config.yaml
num_hidden_layers: 9
hidden_size: 96
n_experts: 256
experts_per_token: 8
d_expert: 32
d_shared_expert: 0
hidden_act: "swiglu"
moe_layers: [0, 1, 2, 3, 4, 5, 6, 7, 8]
router_score: "sigmoid"
normalize_top_k: false
routed_scale: 0.25
balance_loss: 0.00237
balance_bias: true
init_std_router: 0.00624
lr_router: 0.00277
num_attention_heads: 3
num_key_value_heads: 1
head_dim: 32
vocab_size: 2048
norm: "rmsnorm"
norm_place: "pre"
norm_eps: 1e-05
positions: "rope"
rope_theta: 10000.0
rope_fraction: 1.0
qk_norm: true
attn_scale: 0.177
tie_word_embeddings: false
parallel_block: false
init: "normal"
init_std_qkv: 0.051
init_std_o: 0.0
init_std_up: 0.051
init_std_down: 0.0
optimizer: "adamw"
learning_rate: 0.00305
lr_mult_o: 0.741
beta1: 0.9
beta2: 0.98
lr_head: 0.00621
warmup_steps: 241
schedule: "wsd"
decay_fraction: 0.948
decay_shape: "linear"
final_lr_fraction: 0.0
batch_tokens: 32768
max_seq_len: 512
doc_mask: true
train_tokens: 345700000
max_steps: 10550
dataset: "wikipedia_en"
Below are experts of layer 3 (counted from 0) of a mixture-of-experts language model. Rows are named gate (a neuron's input weights, with its number), up (a neuron's input weights, with its number), down (a neuron's output weights, with its number) and show model dimensions 0-95. Each number is 200 + 20 x the weight over its row's rms, rounded and kept within 0 to 999.
Before each expert's rows: a language model's description of what the expert responds to; "comes before" lists some tokens at least twice as common just after its tokens as in all text. This comes from a sample of Wikipedia text that the model never trained on. Tokens count by the router's weight.

# expert 36
Punctuation and words in biography article headers and lead lines: closing brackets, born, dash between dates, politician, University.
comes before: "\n", " 19", " is", " =", "born", ")"
gate1,211,190,184,172,182,196,198,190,225,231,214,177,194,175,173,242,212,206,183,225,204,179,213,174,208,201,184,196,180,219,164,173,214,213,195,214,180,204,190,186,192,204,196,187,212,206,235,194,208,193,169,219,203,220,193,231,202,228,214,190,155,222,201,149,249,211,233,173,180,214,181,222,234,197,215,185,190,175,211,214,226,196,196,167,178,220,213,226,206,212,179,199,201,195,230,204
up1,171,195,166,214,208,196,228,209,179,196,184,215,241,186,221,199,183,211,165,174,171,207,194,220,189,212,218,211,210,193,243,201,174,229,197,158,205,202,232,204,173,199,218,235,204,194,189,184,193,210,215,213,194,206,189,174,194,223,177,226,204,184,207,219,217,233,220,223,174,158,233,174,189,188,234,203,193,219,212,208,178,179,213,190,217,191,191,204,226,196,175,160,202,189,232,181
down1,179,175,218,221,208,186,217,184,200,220,198,211,219,188,187,185,209,171,184,144,179,194,200,197,238,191,181,203,187,209,167,196,190,168,194,206,195,178,230,177,182,192,192,166,206,207,197,195,199,168,183,229,221,193,213,215,194,208,234,211,217,186,202,211,207,203,195,225,231,222,219,179,221,161,234,222,207,150,198,193,232,222,180,205,199,219,194,233,193,224,194,190,177,187,166,233

# expert 40
Prepositions and conjunctions right after past participles or verbs, e.g. "made of", "without", "founded after", "than", "but".
comes before: " the", " a", " by", " to", "|", " in"
gate1,227,233,209,225,215,216,180,205,182,170,206,190,170,196,186,218,165,227,206,184,196,212,186,205,175,186,215,188,167,244,240,206,208,183,214,174,240,185,232,215,199,212,237,230,194,205,212,177,214,179,225,200,211,217,206,216,187,164,226,191,162,218,216,216,204,217,168,205,193,219,234,203,202,200,198,161,159,197,176,192,199,196,203,205,209,202,191,183,198,177,186,168,211,199,215,221
up1,227,191,205,231,202,199,190,211,176,204,215,198,222,193,194,196,190,196,189,204,192,217,190,180,170,190,187,175,176,230,179,203,212,211,179,188,214,185,190,187,207,193,189,229,226,188,197,160,156,199,241,194,206,197,219,204,171,206,201,182,218,213,191,204,209,169,210,249,198,209,194,213,177,198,239,201,182,197,211,230,192,179,199,212,217,132,165,232,202,195,176,177,148,206,217,191
down1,226,207,200,218,234,210,193,202,172,184,232,178,191,210,195,199,188,188,175,196,202,181,195,206,167,195,203,191,188,192,210,200,210,210,184,152,192,205,176,218,195,203,214,217,192,197,182,185,223,219,220,202,197,208,168,269,202,209,229,254,217,204,190,230,197,178,215,218,175,214,218,211,230,183,219,157,195,202,208,181,234,234,174,202,220,201,171,187,187,233,179,194,174,216,214,198

# expert 5
Nouns and word-ends in names of places, institutions and organizations, often after New/World/National, such as York, California, College, Airways, Games.
comes before: "s", ",", ".", "ct", " in", " and"
gate1,196,199,200,253,192,241,192,189,249,193,228,197,182,192,201,173,194,195,218,225,212,219,193,216,214,194,160,174,199,161,200,222,199,202,202,177,233,222,198,197,152,184,220,180,249,228,200,207,226,187,180,216,193,218,185,190,207,187,209,205,175,179,197,201,210,177,164,193,180,215,218,207,191,190,189,180,227,223,181,213,211,226,220,207,183,236,197,165,199,210,207,201,218,208,210,176
up1,209,195,159,212,212,194,189,198,192,199,204,231,238,190,194,163,222,220,190,226,186,182,195,208,174,184,189,160,224,199,219,201,196,198,213,220,196,175,176,213,213,200,169,221,224,220,205,151,198,203,189,191,240,218,218,179,186,174,171,217,200,194,209,168,164,231,192,189,198,208,174,205,183,163,194,204,245,227,214,229,214,178,208,192,219,173,179,211,225,183,225,199,210,218,186,213
down1,202,199,231,195,196,205,185,182,204,208,218,178,178,209,156,187,237,201,219,209,201,150,254,207,198,168,200,175,197,205,192,191,224,193,196,174,191,236,235,174,192,181,213,215,234,190,191,213,248,206,203,171,208,216,228,236,221,224,188,227,202,202,192,169,207,213,186,205,199,202,169,162,199,185,179,180,201,197,224,164,235,203,187,196,216,180,201,207,221,202,205,197,197,207,211,194

# expert 41
Second pieces of words and names after one or two opening letters, such as M-ec-hanism, M-ay, Anton-io, ad-op-ted, and apostrophes.
comes before: "s", "ing", "ra", "in", "ment", "ia"
gate1,179,206,209,236,204,197,192,232,226,224,188,197,171,214,195,208,206,184,199,235,194,180,214,228,216,186,209,213,188,187,190,197,200,208,198,198,183,176,177,197,208,190,203,208,178,228,206,222,166,197,215,206,152,223,197,164,183,167,183,193,203,169,179,199,134,165,230,201,210,208,222,199,227,200,199,198,236,187,178,194,173,226,248,211,200,180,227,202,204,220,190,199,228,189,211,182
up1,199,200,198,212,210,215,175,207,231,200,194,204,180,221,194,213,212,182,198,228,207,185,193,185,213,182,204,179,220,155,199,193,193,188,221,208,175,186,163,234,223,192,194,197,193,208,199,217,219,207,214,224,164,201,205,152,196,184,205,188,204,169,197,202,161,168,222,189,190,190,214,197,216,199,185,207,263,196,186,178,164,205,235,175,210,157,216,204,176,226,166,204,230,178,216,180
down1,172,191,207,209,201,154,191,161,194,212,187,200,166,203,207,185,198,187,215,205,193,199,189,183,217,193,199,213,197,191,200,171,185,159,202,222,220,214,232,174,195,206,205,225,198,241,201,194,177,218,220,213,201,225,169,215,179,220,193,213,187,205,241,180,229,185,185,167,222,220,208,171,211,178,204,186,176,248,222,206,212,215,184,195,260,186,214,211,198,189,185,203,167,196,203,166

# expert 13
Suffix pieces that finish nouns or verbs in running prose, such as -ation, -ure, -ing, -ed, plus "place", "day", "she".
comes before: " the", ",", " in", " of", " a", " by"
gate0,195,208,206,151,166,191,218,194,177,194,176,196,171,202,208,211,174,193,183,169,209,179,222,181,201,237,209,179,185,243,210,220,203,216,196,225,195,219,197,189,173,195,235,193,216,191,174,198,211,219,234,203,213,203,225,220,204,197,230,194,200,180,215,195,172,252,183,231,180,201,216,207,198,218,219,203,150,171,219,194,215,178,175,228,203,219,213,218,224,197,222,210,190,203,231,185
up0,204,214,221,163,188,178,178,205,206,191,205,204,156,216,201,212,192,181,194,197,187,195,214,186,190,222,216,170,205,208,210,205,182,218,182,207,194,206,203,157,210,233,202,246,198,194,198,185,223,188,253,219,225,203,229,228,190,200,196,158,211,189,184,166,205,204,193,210,197,183,205,182,185,219,232,198,194,155,217,172,214,192,215,203,217,216,227,256,226,186,177,204,207,227,228,203
down0,167,214,196,224,199,179,197,199,225,211,182,203,210,181,191,196,189,160,248,215,208,202,212,205,177,219,218,209,196,219,201,214,207,167,215,180,175,171,196,218,199,214,182,199,170,180,209,228,184,210,174,168,179,167,193,196,222,184,212,196,201,204,187,209,217,205,153,175,207,159,177,220,212,194,195,205,167,177,203,198,182,213,195,204,181,210,190,152,164,239,206,200,225,225,211,160

# expert 30
Sentence-final periods before a line break or new sentence, plus after, when, before, during, while joining clauses.
comes before: "\n", " The", "|", " In", " He", " It"
gate0,206,207,194,210,215,217,189,239,184,220,211,211,213,212,198,153,198,207,218,170,206,199,246,231,214,183,221,200,201,221,222,182,242,194,201,182,224,209,212,169,199,229,212,200,208,190,210,197,177,218,217,165,185,200,190,215,129,202,207,193,188,183,190,236,204,153,196,197,191,202,186,167,168,174,216,204,192,194,217,216,182,194,196,230,206,185,206,180,186,187,206,237,220,181,203,215
up0,204,173,195,190,172,195,197,202,187,197,201,200,208,213,212,185,212,195,168,186,206,195,213,233,188,235,211,196,180,196,192,233,214,171,221,169,195,189,203,201,156,223,194,222,217,201,151,213,203,178,188,224,213,194,182,182,190,174,225,203,201,216,187,224,204,214,200,158,182,167,206,181,186,164,193,218,223,209,232,227,255,211,185,219,211,213,202,185,226,195,187,215,212,189,151,234
down0,169,180,194,214,167,198,224,215,155,231,187,209,169,180,197,200,191,219,200,208,185,157,204,225,190,196,214,204,173,214,214,209,239,166,169,188,190,241,223,204,197,199,192,204,206,190,202,210,187,216,190,178,158,172,150,233,183,218,209,169,205,200,200,231,191,199,191,194,207,191,201,188,203,178,236,177,175,180,229,209,190,179,226,194,209,203,211,206,192,206,224,208,242,193,213,184

# expert 8
Line breaks after a sentence-ending period and the sentence-opening words that follow in biographies and histories, such as The, In, However, After.
comes before: "\n", "==", "The", "In", " was", "==="
gate4,191,202,209,229,205,217,182,218,225,159,202,210,228,190,197,188,196,186,183,176,212,200,189,182,187,182,184,216,252,183,186,179,215,227,170,190,207,218,214,221,190,188,214,210,201,200,226,192,231,210,209,191,211,199,283,187,243,188,212,210,196,181,201,177,203,200,191,199,184,176,199,148,215,180,209,186,228,190,199,190,182,181,180,206,210,194,221,243,223,210,209,203,185,183,221,214
up4,192,200,184,205,209,235,202,210,205,170,195,201,230,181,216,193,181,168,192,171,214,199,192,179,203,196,190,232,254,168,174,188,238,227,163,167,220,216,225,207,192,199,213,219,196,221,229,220,237,212,201,191,220,202,258,188,225,182,188,206,181,187,196,162,216,218,177,179,199,180,188,196,221,177,204,188,206,190,193,183,181,183,188,195,226,203,237,217,205,204,199,211,168,199,214,215
down4,221,216,181,186,202,188,210,233,203,218,206,208,190,191,199,209,190,148,122,202,190,197,202,164,176,226,190,189,202,169,204,211,223,211,194,229,234,207,201,208,208,193,211,203,209,223,241,186,191,197,156,186,204,212,221,211,179,195,198,199,210,230,197,210,227,195,196,177,216,212,233,199,193,217,198,180,193,198,191,224,173,194,253,171,210,199,195,214,203,185,181,180,182,201,222,161

# expert 32
Digit tokens in numbers, mostly the final two digits of years in ranges and dates, such as 1997–99 and 19|76, plus scores and times.
comes before: " |", ")", ".", ",", "%", "),"
gate3,210,197,156,196,154,217,191,209,231,178,194,170,203,178,189,183,188,202,191,192,208,224,213,212,203,216,178,189,208,264,169,200,209,203,210,203,200,182,177,216,192,213,222,190,183,180,206,189,196,209,197,169,208,210,214,197,183,199,200,193,189,212,199,193,200,187,184,183,158,167,198,203,242,169,213,214,206,183,212,225,240,163,198,166,203,190,189,163,209,198,191,208,198,254,239,191
up3,208,177,196,196,182,219,153,204,224,220,226,222,192,167,218,193,229,192,228,198,190,198,225,175,208,220,161,195,173,219,195,225,173,181,219,199,202,159,183,187,171,210,181,189,210,170,173,177,171,232,187,203,241,179,220,201,185,209,229,195,191,190,217,165,212,181,171,192,170,169,188,196,194,189,233,197,192,204,219,219,221,216,187,181,230,179,198,198,205,185,220,190,198,206,210,228
down3,180,190,201,146,188,213,182,204,224,212,237,211,230,201,232,212,200,200,209,205,195,197,177,172,220,140,197,205,212,191,194,207,171,187,184,206,210,158,195,193,197,188,209,201,185,189,198,227,203,190,183,195,162,229,199,206,222,223,224,216,159,207,204,169,226,236,177,188,219,192,203,206,159,202,189,219,176,224,234,190,206,208,197,230,189,204,235,213,191,206,190,178,207,173,217,181

# expert 31
Header words and separators in tables and section headings, such as "Average" in climate tables, "No." columns, "See also", "Country", "Total".
comes before: " |", "==", "---|---|---|---|", " ==", " also", ":"
gate8,191,193,174,218,205,226,212,218,221,204,183,175,196,199,188,208,225,201,193,188,227,172,172,210,191,190,230,188,189,175,196,186,196,172,187,197,187,168,197,181,209,232,179,236,205,162,200,204,189,192,169,184,221,228,199,233,187,191,193,221,209,200,168,176,150,228,203,199,189,251,232,209,213,196,217,218,224,173,193,181,195,227,188,190,239,208,194,192,204,160,188,183,203,234,215,217
up8,196,214,185,178,184,194,193,196,161,196,215,199,193,191,201,202,168,191,194,211,193,218,226,185,191,222,195,238,232,173,161,201,215,193,195,197,204,217,236,220,225,177,198,169,207,199,248,218,221,223,230,202,195,190,203,166,191,211,229,199,191,197,187,219,235,168,186,191,186,166,189,203,165,201,206,189,186,234,221,235,219,226,257,194,191,174,175,212,204,224,202,203,188,186,188,190
down8,176,212,221,236,164,200,232,224,207,203,222,182,211,173,185,233,209,205,203,188,197,201,179,219,217,160,195,214,200,220,131,191,202,214,220,204,211,218,234,209,211,193,173,194,214,200,162,202,202,202,226,200,190,199,229,190,175,209,217,198,151,188,206,180,215,200,174,188,237,182,194,174,196,192,198,210,221,197,220,251,226,210,221,181,216,220,199,212,205,191,211,201,202,201,220,232

# expert 35
Tokens at the start of table cells or list lines, such as hyphens, parentheses and first names like John, David, Peter, plus before, from.
comes before: " |", " 19", " F", " G", " S", " C"
gate16,178,198,230,180,192,215,173,183,173,222,221,214,178,184,216,192,201,238,231,153,216,203,236,211,205,229,219,160,185,163,204,190,209,219,201,178,199,173,203,209,190,202,176,184,184,185,198,221,212,186,198,204,231,165,214,218,221,184,204,206,185,192,216,221,232,226,192,182,226,199,227,179,196,207,204,193,212,229,211,219,200,217,208,236,189,248,227,176,206,163,198,185,208,182,196,209
up16,205,186,209,220,224,234,196,190,195,225,218,223,198,199,184,227,185,223,198,223,243,194,251,164,208,186,211,216,204,221,213,228,184,189,219,192,204,188,179,161,208,205,191,189,173,199,235,176,204,206,211,185,179,181,168,222,198,175,211,184,183,263,197,188,216,180,219,173,197,160,191,207,213,209,181,204,212,197,214,237,184,191,224,203,194,159,194,207,180,185,220,202,198,220,216,198
down16,198,197,200,226,186,225,164,203,164,212,226,175,188,195,206,212,191,209,179,214,195,192,198,191,224,247,197,184,204,200,183,143,186,216,181,207,201,187,211,204,201,221,199,197,204,236,197,197,170,206,191,187,216,218,192,182,237,193,214,217,219,183,200,217,214,228,195,205,219,154,218,182,236,192,202,224,227,151,188,207,216,196,216,195,190,214,209,229,199,187,178,189,156,150,180,214

# expert 6
Last digits of years after a century piece like 17 or 19, plus other numbers: 17-95, 19-98, 2010, century.
comes before: ",", " |", ")", ".", "–19", "),"
gate3,184,200,219,199,235,179,200,213,195,181,202,232,156,178,182,200,189,198,211,193,224,173,187,212,180,182,205,212,216,222,214,205,227,184,202,198,212,155,194,198,195,230,193,242,224,218,193,215,163,202,201,204,210,190,224,213,195,170,202,171,209,183,175,190,196,232,214,208,208,213,183,213,169,175,189,179,220,205,217,170,251,184,236,232,238,184,199,188,186,204,219,208,180,200,182,161
up3,239,212,170,186,184,208,203,189,219,205,207,202,227,226,197,211,193,222,203,216,202,233,184,214,199,196,202,206,202,168,212,204,189,192,197,184,201,191,173,197,243,177,241,198,172,189,201,198,219,195,197,201,208,220,182,173,191,172,159,218,157,206,250,181,190,192,196,183,217,184,230,219,199,217,207,203,223,182,196,206,147,217,189,211,193,214,204,228,237,230,182,188,213,240,222,228
down3,206,195,192,184,202,197,167,205,203,187,203,184,169,159,188,220,226,196,195,243,190,165,206,216,201,185,164,234,214,182,203,170,204,226,183,221,203,175,195,206,213,218,210,206,206,183,194,213,191,230,221,197,200,223,213,199,218,171,222,193,163,171,189,129,207,228,222,199,203,216,186,207,180,179,212,202,239,177,218,224,215,196,206,226,203,171,169,179,183,191,228,214,189,198,206,193

# expert 3
Table cell separators and line breaks in result and discography tables, plus auxiliaries was, were, be and opening word pieces like fa, f.
comes before: "\n", "==", "In", "The", "===", " The"
gate1,235,214,187,212,211,207,196,184,202,203,170,190,232,199,200,194,183,196,207,167,224,249,184,211,214,190,193,220,231,220,182,192,174,242,178,183,230,202,187,214,213,234,186,231,207,208,148,171,202,205,197,190,200,193,206,195,201,152,189,197,204,201,164,185,208,197,201,196,207,208,197,213,165,171,171,215,227,205,202,156,209,208,205,211,213,186,166,221,236,179,210,197,198,196,163,219
up1,225,233,214,189,213,218,199,185,191,209,177,237,227,185,205,209,178,172,224,195,169,207,207,198,212,191,256,210,212,166,206,185,191,216,172,240,177,197,190,199,188,187,217,220,185,199,161,206,203,190,168,196,195,189,207,178,219,214,196,209,206,212,204,183,191,187,186,187,186,192,206,206,213,165,214,210,241,186,220,223,214,216,170,220,254,193,209,216,224,170,207,176,181,159,186,226
down1,224,223,196,213,211,179,195,189,179,215,201,201,211,204,201,160,182,208,204,150,169,216,208,202,186,236,228,177,164,154,215,177,182,170,192,202,156,178,189,194,212,189,203,219,187,184,196,229,202,217,191,218,191,194,156,204,205,222,203,223,199,212,228,222,214,193,204,211,212,202,240,173,228,204,213,220,210,227,195,212,212,218,201,206,188,188,216,192,205,228,187,186,198,137,190,213

# expert 22
Closing parentheses, percent signs and plural nouns in census and statistics prose, e.g. "(50%) were", "38.98%", "19 years".
comes before: " in", ".", " and", "ed", " of", "d"
gate1,203,191,214,206,186,206,183,221,198,206,173,214,222,215,172,173,199,211,192,183,161,239,213,228,167,195,194,197,182,220,213,170,169,203,186,177,162,190,194,189,208,214,225,199,232,215,184,219,192,210,211,162,193,206,215,227,188,167,189,173,227,207,164,190,203,231,193,243,199,206,194,207,185,187,190,218,228,181,213,207,193,218,227,236,249,200,210,215,200,217,199,174,178,178,169,183
up1,200,212,193,196,188,173,198,199,186,193,184,214,197,188,182,186,208,200,220,207,181,194,196,214,201,199,163,190,202,174,186,192,194,212,202,199,208,180,185,225,197,232,189,227,216,222,211,183,206,255,195,213,186,203,215,201,203,232,227,199,197,231,200,188,234,205,246,222,185,212,164,182,208,142,207,199,171,166,197,180,195,206,127,227,211,207,193,187,177,171,232,208,190,175,194,195
down1,200,208,189,173,201,217,207,186,227,234,196,230,200,212,210,179,229,204,229,152,196,142,222,219,223,237,207,206,195,188,228,201,179,223,188,191,212,207,197,230,176,205,207,175,216,235,198,170,205,186,243,192,223,228,194,214,195,214,213,191,216,210,225,200,223,221,178,215,204,182,191,213,179,161,192,217,195,228,201,194,181,211,193,217,201,213,222,211,178,203,236,170,203,198,165,221